From a checkpoint of a small mixture-of-experts model trained on Wikipedia.
Experts: 64 experts in each of 11 layers, 4 picks a token.
Training: 1226M tokens, 10237 steps.
Below are experts of layer 3 (counted from 0) of a mixture-of-experts language model. Rows are named router (the router's row for the expert) and show model dimensions 160-239. Each number is 500 + 25 x the weight over its row's rms, rounded and kept within 0 to 999. Numbers have three digits each.
Before each expert's rows: a language model's description of what the expert responds to. This comes from a sample of Wikipedia text that the model never trained on.

# expert 14
It responds to: Determiners like the, a, his, its after prepositions or verbs, starting a noun phrase, plus of in Species of.
router:482469492464512492507467533517503505476507462508516489546476487572496542529519486528478522462452476491482468494503504523541445493490497501498498476539475485523450462512516458489485428492471489469491486492505503498553533496556512492497500475

# expert 8
It responds to: Middle or final pieces of names split into subwords, often foreign or unusual, such as Che-zi-k, Mo-zar-t, Pe-dr-etti.
router:467506500443479463490474500501515481518477521500473505521493469511470510504495521518464509506520504565510454491488510498501495525495505504514547522496532491533507514480508463459480507514510504462476516513517533492522477494549473520515481494

# expert 17
It responds to: Line breaks and sentence-final punctuation such as ." or ). ending a prose paragraph, often before a heading or new paragraph.
router:521489491483517466505496506531502500460477455506538497535467533552494510499508458531483491463513517525526470527486535477502512524477541493499535509453534475517523485533499494444482480498523488491465488492499516521530519509500473521498540514

# expert 40
It responds to: Blank spaces in table cells and inside foreign or non-Latin names, such as Korean or Thai text, plus mid-name pieces like Del-ia.
router:483523493492527484500483462488513488550471498541484522503482498517486470485495514462528543493497493484513489501512473488497530513535524475540535469461497487523487516463483517473490507486477542530507552495485522493486456516473434482526479514

# expert 22
It responds to: Equals signs in math formulas and wiki headings such as "a^2 + b^2 =", "= Name =", plus "and"/"or" joining list items in prose.
router:497507469531462540497521460487493504513504474486470513532528508483503492525537470517490484522537511530504465512482497488527476486474488541458504501490530526532520531506501500518476518503514515481494489537517488487494516517476546497518468496

# expert 48
It responds to: Relative pronouns and verbs after a noun phrase, such as which, who, where, including, is, plus the pipe separators between table cells.
router:504496506523510465513506507464469491504497514525470502498545494504500493522533483528445518521530450479502489505456521503486504523492478496465489476491511493481519521492517528505496468474509461496467451533527501500490516520502511441493525519

# expert 31
It responds to: Line breaks that end a paragraph or stand before a section heading or table, plus sentence openers like There, Many, They.
router:510488523531496516513537522490505518519545479514523518481470466506499543482499498502505483481490527474578472506507532529500515479480468516478522473493499510476454478485496517473476524499512492508487501474490501490490503516471486525506530455

# expert 50
It responds to: Single capital letters and pieces of all-caps acronyms or codes, such as DDZ, LAO, SAFE, CPC, often in tables.
router:485503481532540527513537447486481531462525532531480495482511487464493464499523530540451524521501491532508506563506478518539513556477508488475489496496483519479509509533502505520523479502483520488509474490510481480451517478458518509530464426

# expert 30
It responds to: Sentence-opening words like On, In, During, According, main verbs after a subject such as announced, joined, signed, and closing parentheses in citations or formulas.
router:485500519498441442511516533532475512518520523513522522475505497440515524487513477493507495487469505485491515508516467519506557472491519446484518527474478500508528496537486503513478523482537515514524466472499540519445497509473516547493478496

# expert 37
It responds to: Month names in dates after in, on or a day number, such as In July 2011, on September 1, 24 February 2023.
router:503501504514494479503556464472533528467520499499524508461507505454542516465493483511523471512515506521451524457486526480491487486517489510545512526491523515477545502513481496521500512511508535534491524483508475489503500483541537490532490496

# expert 11
It responds to: Word pieces inside foreign or rare names, especially s after T or Ar, as in T|s|itsipas, Ar|s|enije, P|ucci|nia.
router:513550497514486525500475482485493538528521443480508498472503500432504510490498499517480543522535530498529510507509569492523491510486537480462517526512535511509489498495546505493540506539479515485490560493516514477500480492470499522516486491

# expert 59
It responds to: Opening parentheses, quote marks and brackets before text, and apostrophes in contractions within quoted speech, like it's, that's, she'll.
router:498465524535467468525517527509514508472459517494530513516483502491526468509463462539532510523486497572545481511519435486451509530496516495545477466480504479515514511474492544468504502434472519516520496469493482504488466514470513484536512524

# expert 55
It responds to: Nouns after ordinals or numbers, mostly time units and places, such as years, century, months, weeks, Sixth Form, second bottom.
router:502467490534548440497537442486500468491516526466497522525535467487470499495502466483483497507533505517484515465475479509469501471527462517491495490544501531542498505499490515518493517517519494504547539514488490484464530507505513483516534469

# expert 21
It responds to: Column headers and cells in results tables, such as Scorers, Votes, %, Pts, advance, zeros; also plural nouns like dollars, activities.
router:493512478494523466504519492492472532513485515499470493518510521450496529510459493489454478508523462508500522502484512501548505455483485503495493449535495544484506510510509519485493508538528518529474514500491501536507516510508483501492472533

# expert 2
It responds to: Closing quotation marks after song or work titles, often with comma or period, plus nouns completing verb phrases like took office, gave rise.
router:483496518539484511512454474515522543467534536477483471512525463513537469522517482531532511523500505509503498493522508499488550502477522535515547513516488504494502511484502518550475488438506568524567499493474531512506541496486471549461525478

# expert 13
It responds to: Word pieces inside foreign names and rare words, such as Men-shev-ik, Men-én-dez, Frey-ling-hausen, plus Japanese byte fragments and country codes like SWE, FRA.
router:538478499480525509506492485497549496527511528504497486518480496507490456499494485442469520445519511470458499525488453487471500510523535520509507542517474514523495500506500552498558432480473548503523487496492505500504479486486447519459542510

# expert 7
It responds to: Words opening a sentence or clause after a comma or period, such as However, In, and, but, which, according, thanks.
router:485530490535497480522496520474501515538479501486492517485553479494490493540496504477521490491489494506490509493524475485451530483509473515497451492488485509478496538491532501490494541466548541522517464444486471532482467494482501520483520529

# expert 10
It responds to: Semicolons ending items in inline lists, such as result runs, career highlights, and pronunciation notes, such as "2;", "(m. 2006;".
router:510529511508532488488468520504553518462529469462514498502501518535474492513465529475478497551493477497447512509458499519445473516477496459453460496482556498491508511504496515476514517529512516510516468498529499510449503533492453500502479530

# expert 19
It responds to: Word pieces right after an initial capital letter in proper names, such as W-aco, W-agan-tall, F-rigg, plus abbreviation dots as in U.S. and a.k.a.
router:530487493533494500502526503498505518526541504516506496506473517495522544491455503527500493519529481506503474560484504524534516500483472489502479492521495545492495486518498514507518518544496493488493556486485475477492470480522501478537509500

# expert 28
It responds to: Final suffix pieces of names and plural nouns, such as -os, -ets, -ov, -ers, -idae, -nia, -ić, often in surnames or taxa.
router:512483512442513485522489449510483505505496513510488445494498453500464487514515505487502527494519505492489518473508453537533500496502506515486516503507475506459463537508483513541472485552516488498483482533491504499544510488484543511478491527

# expert 35
It responds to: Infobox field words like Best, Length, Height, Goals, unit m after distances, and pieces inside names like O|asi|s, G|ita.
router:504501505504518570512524481484457526507518525491490509536452467494508513460513532493512494489485537510500508476501533532480531482497491457501482496516496514512517477520508455495509496494491469476520539511469511509459494525502494539480482470

# expert 43
It responds to: Hyphens and slashes joining compound words and names, such as Saint-Nazaire, Pre-Columbian, radar-equipped, Semi-finals, al-Razi.
router:499513480495506521505515454478502507514490514535468489546476492518548467512537438512474514471513458549561496532500527512475457488535534513511509480509516497506528497515484476496490484477474540549531557512491536487498471508489461514505489533

# expert 38
It responds to: Pieces of Japanese, Thai or IPA text, country codes like ITA and CZE in sports tables, and foreign name fragments.
router:494505492479469540502499524498505514546476495510499488512506532484496528475517491508477513471561443513484540507494479537464528523482548515467541524525485479515497508467517543485498532539502539528529531498527505490510502451451509461472474473

# expert 16
It responds to: Pipe separators between table cells and semicolon-joined numbers in sports stat rows, such as "| Apps", "0;", "1;", plus name pieces like He-ig-l.
router:511541471514513458508496506486486478506472498552497531474514494508520508483467495491487485514468492449470521553519486499470505455489498465492510468529482520505490514451506520516521440473517499524520469481515471537483483504512467493477502550

# expert 51
It responds to: Pieces inside foreign surnames and place names, like Me·iff·ren and Pe·ace, plus adjectives and nouns after "a" or "the", like influential, World.
router:471504484505493553506483522473494469453511519484508526516474502462504458519499511486534551518495515502515492478512490498470506540475535521528468519474509513517531524463491466520501486473516509471468558512523524479506493506482530517523468503

# expert 44
It responds to: First tokens of lines, headings, infobox fields or table cells, such as There, See also, Species, Cable.
router:492478480422501422512478547572510453488486494470512492505528448480495478509522505497517527507509503524468463507524496493517489503504506515542525482487519495482487494534496511508503466471504478496498485491483478543504507486503526504516488499

# expert 27
It responds to: Gerunds, nouns and articles right after prepositions or conjunctions in prose, such as for research, before fully capturing, with the remaining.
router:473477545500464493504496510485558531476489491535492512477519509515515493509517485463529486520481496470461512472471513471480502496533511491532478496451477506491535535533523473516527514527474511472494506516489480520563494454505509502500506505

# expert 54
It responds to: First words after a line break or heading, such as During, According, Source, Area, There, plus view after History or Geography headings.
router:498523514492488493499548489506448523489510488491509512471518468470488545499502529466517481481439480479523483510502478493472488531574511480520530533473432529478525523519507497495479523486534460493544476470452515505520458510506524502514481541

# expert 26
It responds to: Country, city and state names after of, in, or and, such as China, Japan, Maryland, plus mid-word pieces like but-ter.
router:466467520481470514511460493526545503488479493486498495500534451523515482500505475476520507529487502549490456446502515485497497492472500495522521524513468526456504509470512475502501509511517543436496520477498510472525505494529486507474510455

# expert 6
It responds to: Adjectives and nouns right after a determiner, especially superlatives and ordinals or name parts such as first, largest, original, entire, United, University.
router:497497538519511529505511500496527485510480521493459464487533478492484502491466458444506517504507516527489487495515510516515494453526457528515456500567497493539494469468504497511490525487475521494504505485499536466480495480563521507527497474

# expert 53
It responds to: Second or final word of institution, team and place names, such as High School, Red Horse Racing, Mount Lemmon, Coordinates.
router:446506486478517543507489495518484441518508488478492521505519484492486497464506505495479514500501500540518457494445507493520517522518487497509584554511530479507473509485491477489489536553540498420494588522487505452519520498531499512474497484

# expert 18
It responds to: Prepositions starting a phrase before an article or possessive, such as in, of, to, during, despite, via, and the word piece "for" in foremast.
router:542478527520526472519517534457512485508462495491473515489480508508507527525474502515512492511473496529478495470538517503516468485481529514512474500481515477529479549463500464493534482456481479507502504488469472482523487508554531497496496481

# expert 56
It responds to: Periods closing sentences before a line break, often after taxonomic, foreign or unusual words, such as footballer., months., Co..
router:498516491461543467496484478474493478502462519534501514476489497497536446520496557483491488487489521474467500490515485550486525467506516489523480473502540507493525539555501532514467526489475526531531483512527484525485513540451489526491482528

# expert 60
It responds to: Past participles after was or is, such as placed, used, released, ped, plus inner pieces of foreign names and taxa, and score-like results.
router:483487475529482568508504510487478494546538532519544480494503504524514447494520516485496500493496491455511470534501519540470480504486496479473484489525468502529533490517515494505498504527483496478512538432532524439450515450501483492530497465

# expert 29
It responds to: Years and number pieces in lists, tables and date ranges, such as Completed: 1830, 1954–1955, vote counts and ISBN digits.
router:530452512507488513486521488525442541456470508484468466512461479474476525494466525509479454522528485481420535459538478472533491490539543512505491536456502545499497488536472513452493497569516492488511481542526476519481465499500495495521486457

# expert 9
It responds to: Nouns ending infobox field labels or headings, such as information, website, career, footballer, politician, often right before a colon.
router:503494507509513531491510477503462498471515509486520530494509549461474504494487513467517484546508514489506495492465518507498517533473491520497490501510479518525519474494529477510504560506491452544496502491475505490471554537500500492456511472

# expert 47
It responds to: Occupation nouns after nationality in biographies and name lists, such as politician, footballer, actress, singer, model, plus squad positions DF, FW.
router:467495509523488505508513464511476500504475485485543477473470523526510517525492480497499494523475515509495532476514523474507529506444514488501477499538542458506502514500486485483474547489511451561490524477520532499508513484485483513454527502

# expert 0
It responds to: First pieces of proper names and words after "the" or a quote, such as Mike, Mc, Tony, San, Mount, and "=" heading marks.
router:535468474436523429494479561529487484479473490459528470508518468468496469509510513491498492509520507528483476515507500483500498501500478496529544490485513484483511491547528497505504476489502474474496477501506469537493512494492516513575502513

# expert 4
It responds to: Numeric values and short tokens inside wiki tables and score lists, such as 6.4, 1–1, 50C, plus scattered word pieces like "born".
router:494499517499510500494515546510465533546511490457513528494530518480507465502480475425543499505503460544508507497532481459556496471503491505485552531531498506515509482517515488513462533529504484512538536479452488515466478505497540512513514523

# expert 23
It responds to: Seconds values in coordinates like 28″ before N or E, plus year numbers in tables and Thai or other non-Latin byte pieces.
router:523548517471507528507480459492482518474460526499492508479519472513485437467487494501481517477484510451532540481514461513524500494530476485482483490499479524474491498504491469504512538547477534445506511508502496502487539524452524512456493494

# expert 39
It responds to: Pieces after San, Kir and similar name starts, "as well", Preceded/Succeeded by, match scores like 1–1, and small table numbers.
router:495477508496498501507482522481528452492512504496484512502490491527504520496485476466532491523532487464508463540467533506483538487529536519525501493526508548521513468461534531475499503485515534535481529459497511482505524482510529500477493495

# expert 41
It responds to: Line breaks right after == headings ==, list items or table rows, plus predicate words like also, able, awarded, located.
router:529511531527506513497473463500533516473517511543557498493480561514524483531551496522487512507534504470531480539481515487475520483491506541528475503469487523507544473536498486460528532484517456493490476459510475520541528494494507503493503555

# expert 3
It responds to: Table separator rows and pipe cells, section-heading words like See also, History, Born, Genus, and "The only" in prose.
router:514532462528517536488514519521495509532500497475478492486460511517502570436489528464516480507444509506543497500491508486461547478516513523531503471492484508532502453464487493490484524484522487441498515466476522511484500512502532518504486491

# expert 32
It responds to: Heads completing multiword names or compounds, such as Award, Association, Records, system, season, and plural s endings.
router:506492464509489520521502469475497516526523529489480486495495465507466494523505519498480512512498484474509514511470541525508510509469473522483551524541478440507488500465517514538477519508486474507534459475535492524493582514523478494526520498

# expert 25
It responds to: The s or apostrophe of possessives and contractions, such as Elvis'-s, Women'-s, I'-ll, plus its, own, his and Thai script bytes.
router:477486481530506545499522526486547491469459475510528496526484513501505509492523528476485482494500507495521490499515482477552533489505475526517508497555511538479489529474470523495528485480537537526497492525477503516485472494492538504524461525

# expert 49
It responds to: Commas ending a clause or phrase before and, but or which, plus particles of phrasal verbs like took place, went back on.
router:558449537498505463500492520478515519444526540517497491526512519495517453487456458542520501493534511547536518484460547510461472552477501510469495455469499507496490484521463543499524462463491497521514485470486504532523455517476477477524530488

# expert 33
It responds to: Mid-word pieces of proper names and coordinate parts after initials or capital letters, such as O·may, Ko·vin, 25°09′, and list commas.
router:498550499489490483502489524489471488520501485482501505478506524484509476479493533506523472452487513488532509495496471494478505505480482450464495492534482531499506478542515525472516524563484515456508522495493484463497461521526502534455503499

# expert 1
It responds to: Pipe separators and line breaks in sports results tables and match lists, plus semicolons after numbers, such as "| W 107–89 |", "82nd;".
router:522497478464517458487484494510504501447454448508472502540474533516500540500495487538463482484530490501502481522500539493489443507491499502469503467440556495544491501527494446462494459475499494506505477553519491485538470536502458485497498508

# expert 12
It responds to: Line-initial hyphen bullets in infobox-style lists and numbered items like 3., plus auxiliaries was, had, were after who or which.
router:468482509503501488514520503466515497496530550509520512543500473512521510467500476495530449466460441496541522501528538478497448490516504459465456467488468485490466462508462501524525484495477488504526454492473497499514489517487473504517542511

# expert 57
It responds to: Past participles and suffixes following a noun in prose, such as driven by, disputed by, passed, -based, -able, -ial.
router:498509503486563481487492509469452520511490528471467473504528453504483450553535521541482528523489495456518505517517506510534499459501449483495505513541458484476528520544515509507484520484512520493528428472521490526506533518492545513522494526

# expert 15
It responds to: Main verbs and their word pieces right after a subject or "to" in narrative prose, such as won, wrote, tell, offers, appears.
router:455518550499507433498496480478509505498462498489485498498529501495502472514533523500508444481495495503562541472485454490461515486513492479492500508524472464493499532502553497505516470482486522497500396540508478523553503458467534551473511497

# expert 61
It responds to: Prepositions like to, for, over, via, against, plus spaced dashes and colons; also word pieces after a single capital, such as M-obb.
router:486520484503485474502511507472457485488488488454500483500505502491548508492515469513442469478502522537478478486527503556501476476498471515502445486503515512475472486522486510495543520512459460499511508502560520479483452521485530515491531459

# expert 5
It responds to: The pipe opening a new table row after a line break, as in sports results, election tables, climate and asteroid lists; also awarded, Died.
router:523510549489508502505504476517474524485551486499549506517497527542482532482502457516520498490509481503571445502506506506573516490487511515481450495473503508486472455569480485509483496563500518475498486460439490513506512530505463499526496528

# expert 52
It responds to: Last word of proper names for organizations and places, such as House, League, University, Records, Stadium, -ville, -nia, -yev.
router:437511492522554516515510486502536494538492506519507485492495466499479495482472488489503487476503477472518483507487462494492507516560470495500529499542484521481462507471515522526519528533502517484488424496513489516485532530529499511470523517

# expert 46
It responds to: The word "age" in "(age 39)" or "coming-of-age", plus heading and label nouns such as See, History, Species, Born, part.
router:458493535492517518506478515537494430519521496483490495473494451531489523505509535480526474513495519493496488476526530500484498476512521557512511518538517490543550513516473470524490521507494527465525545483463460462491555484555528493471489476

# expert 42
It responds to: Middle and final pieces of foreign personal and place names, especially South Asian and Arabic ones, after syllables like Ra, Ka, Ma, such as -ham, -tin, -mis.
router:501529539469512552488437507489550495522537497507483475492468529526523472491507571522501561479514524491500512504504487503441523470530533500523494515495490479482458483418488478493504444482483546499506492515484483469495496488486490500478472490

# expert 58
It responds to: The -ly adverb suffix (oddly, surely, negatively) and prepositions or conjunctions after verbs in prose, such as by, to, as, with.
router:467505469503476497494467487476509496476530474510476490504556506487510526496500486467513507494496494531468542444535496482486443488525503532514448468469481521499480517523501478511493470484480499520509520508536503500517453480472496444489515480

# expert 20
It responds to: Periods ending sentences or abbreviations like D.C. and C.D., plus some commas and clause connectives such as but, since, until.
router:516544528501506503508480456478487510469456519533524469516500507503530468539502524506504508509520506470493501549502483453498479508504498510512467503484520484486537513542537484494491548491489481503492448477538494501501512514495506504547527527

# expert 63
It responds to: Stray byte tokens inside Mongolian, Burmese, Khmer or Greek script, and place names after "the" or "in", such as York, Texas, Virginia.
router:517525520529492516515520521486549524486500502492557522501490498458506496501521481473523477497521537461467498478471493502533497459520489509534454486520521496490548516492520496484483522536509505502440532487504499531509526467531518476498485485

# expert 36
It responds to: Auxiliary and copular verbs after a subject pronoun or relative, such as was, is, be, were, been, being, had, has.
router:494462517533472463521494488498524534508534475506479532493553494482482506470505522519542494502501525486479523447474486478500515489559537505501468487477465495471532494510489513522538474500475485476539443509494455515498520488533506470509508488

# expert 62
It responds to: The preposition in, through or around after verbs, and day-number commas in dates like October 22, 2021.
router:525488515513514473522512511495511468469497495514500491512531529465488495499503474502522503484475499510500470484530546495533454518528492521512502453474540518488498479516501504511491465452451489536493501522491521473501452482512532495497533446

# expert 34
It responds to: Colons after infobox field labels such as "NOC:", "Type:", "Height:", table cell pipes, and "the" starting noun phrases in prose.
router:527485469489528473495512541515497513487500468487514551528460517518514537498525493550486472493519517501508490504492515498489496532517489495462483491477526484505480502526486445465488425481478509463510491510511481503492496485541507480467508465

# expert 45
It responds to: The preposition "of" inside institution names and titles, like Court of Human Rights, other prepositions, and == heading markers.
router:460505518504485495496524510474472522479461470506492454479507505493486503557530524490450523472448470503450530522495513513500454450477462500510474507506445484461504544503501515488479467486481493513473490489491499536545517499490521451524508491

# expert 24
It responds to: Tokens opening table cells or field values after a bar, colon or parenthesis, such as Genre, Spouse, Label, TBA, None, and name pieces in cells.
router:500479505526485510500494527473453537529547468445504539514491527526485524491465555475530504548485504514535511483487494479525515485491537477508499482505492479487512510443518463477488556548476526544466534525500489514484466477455537503460481518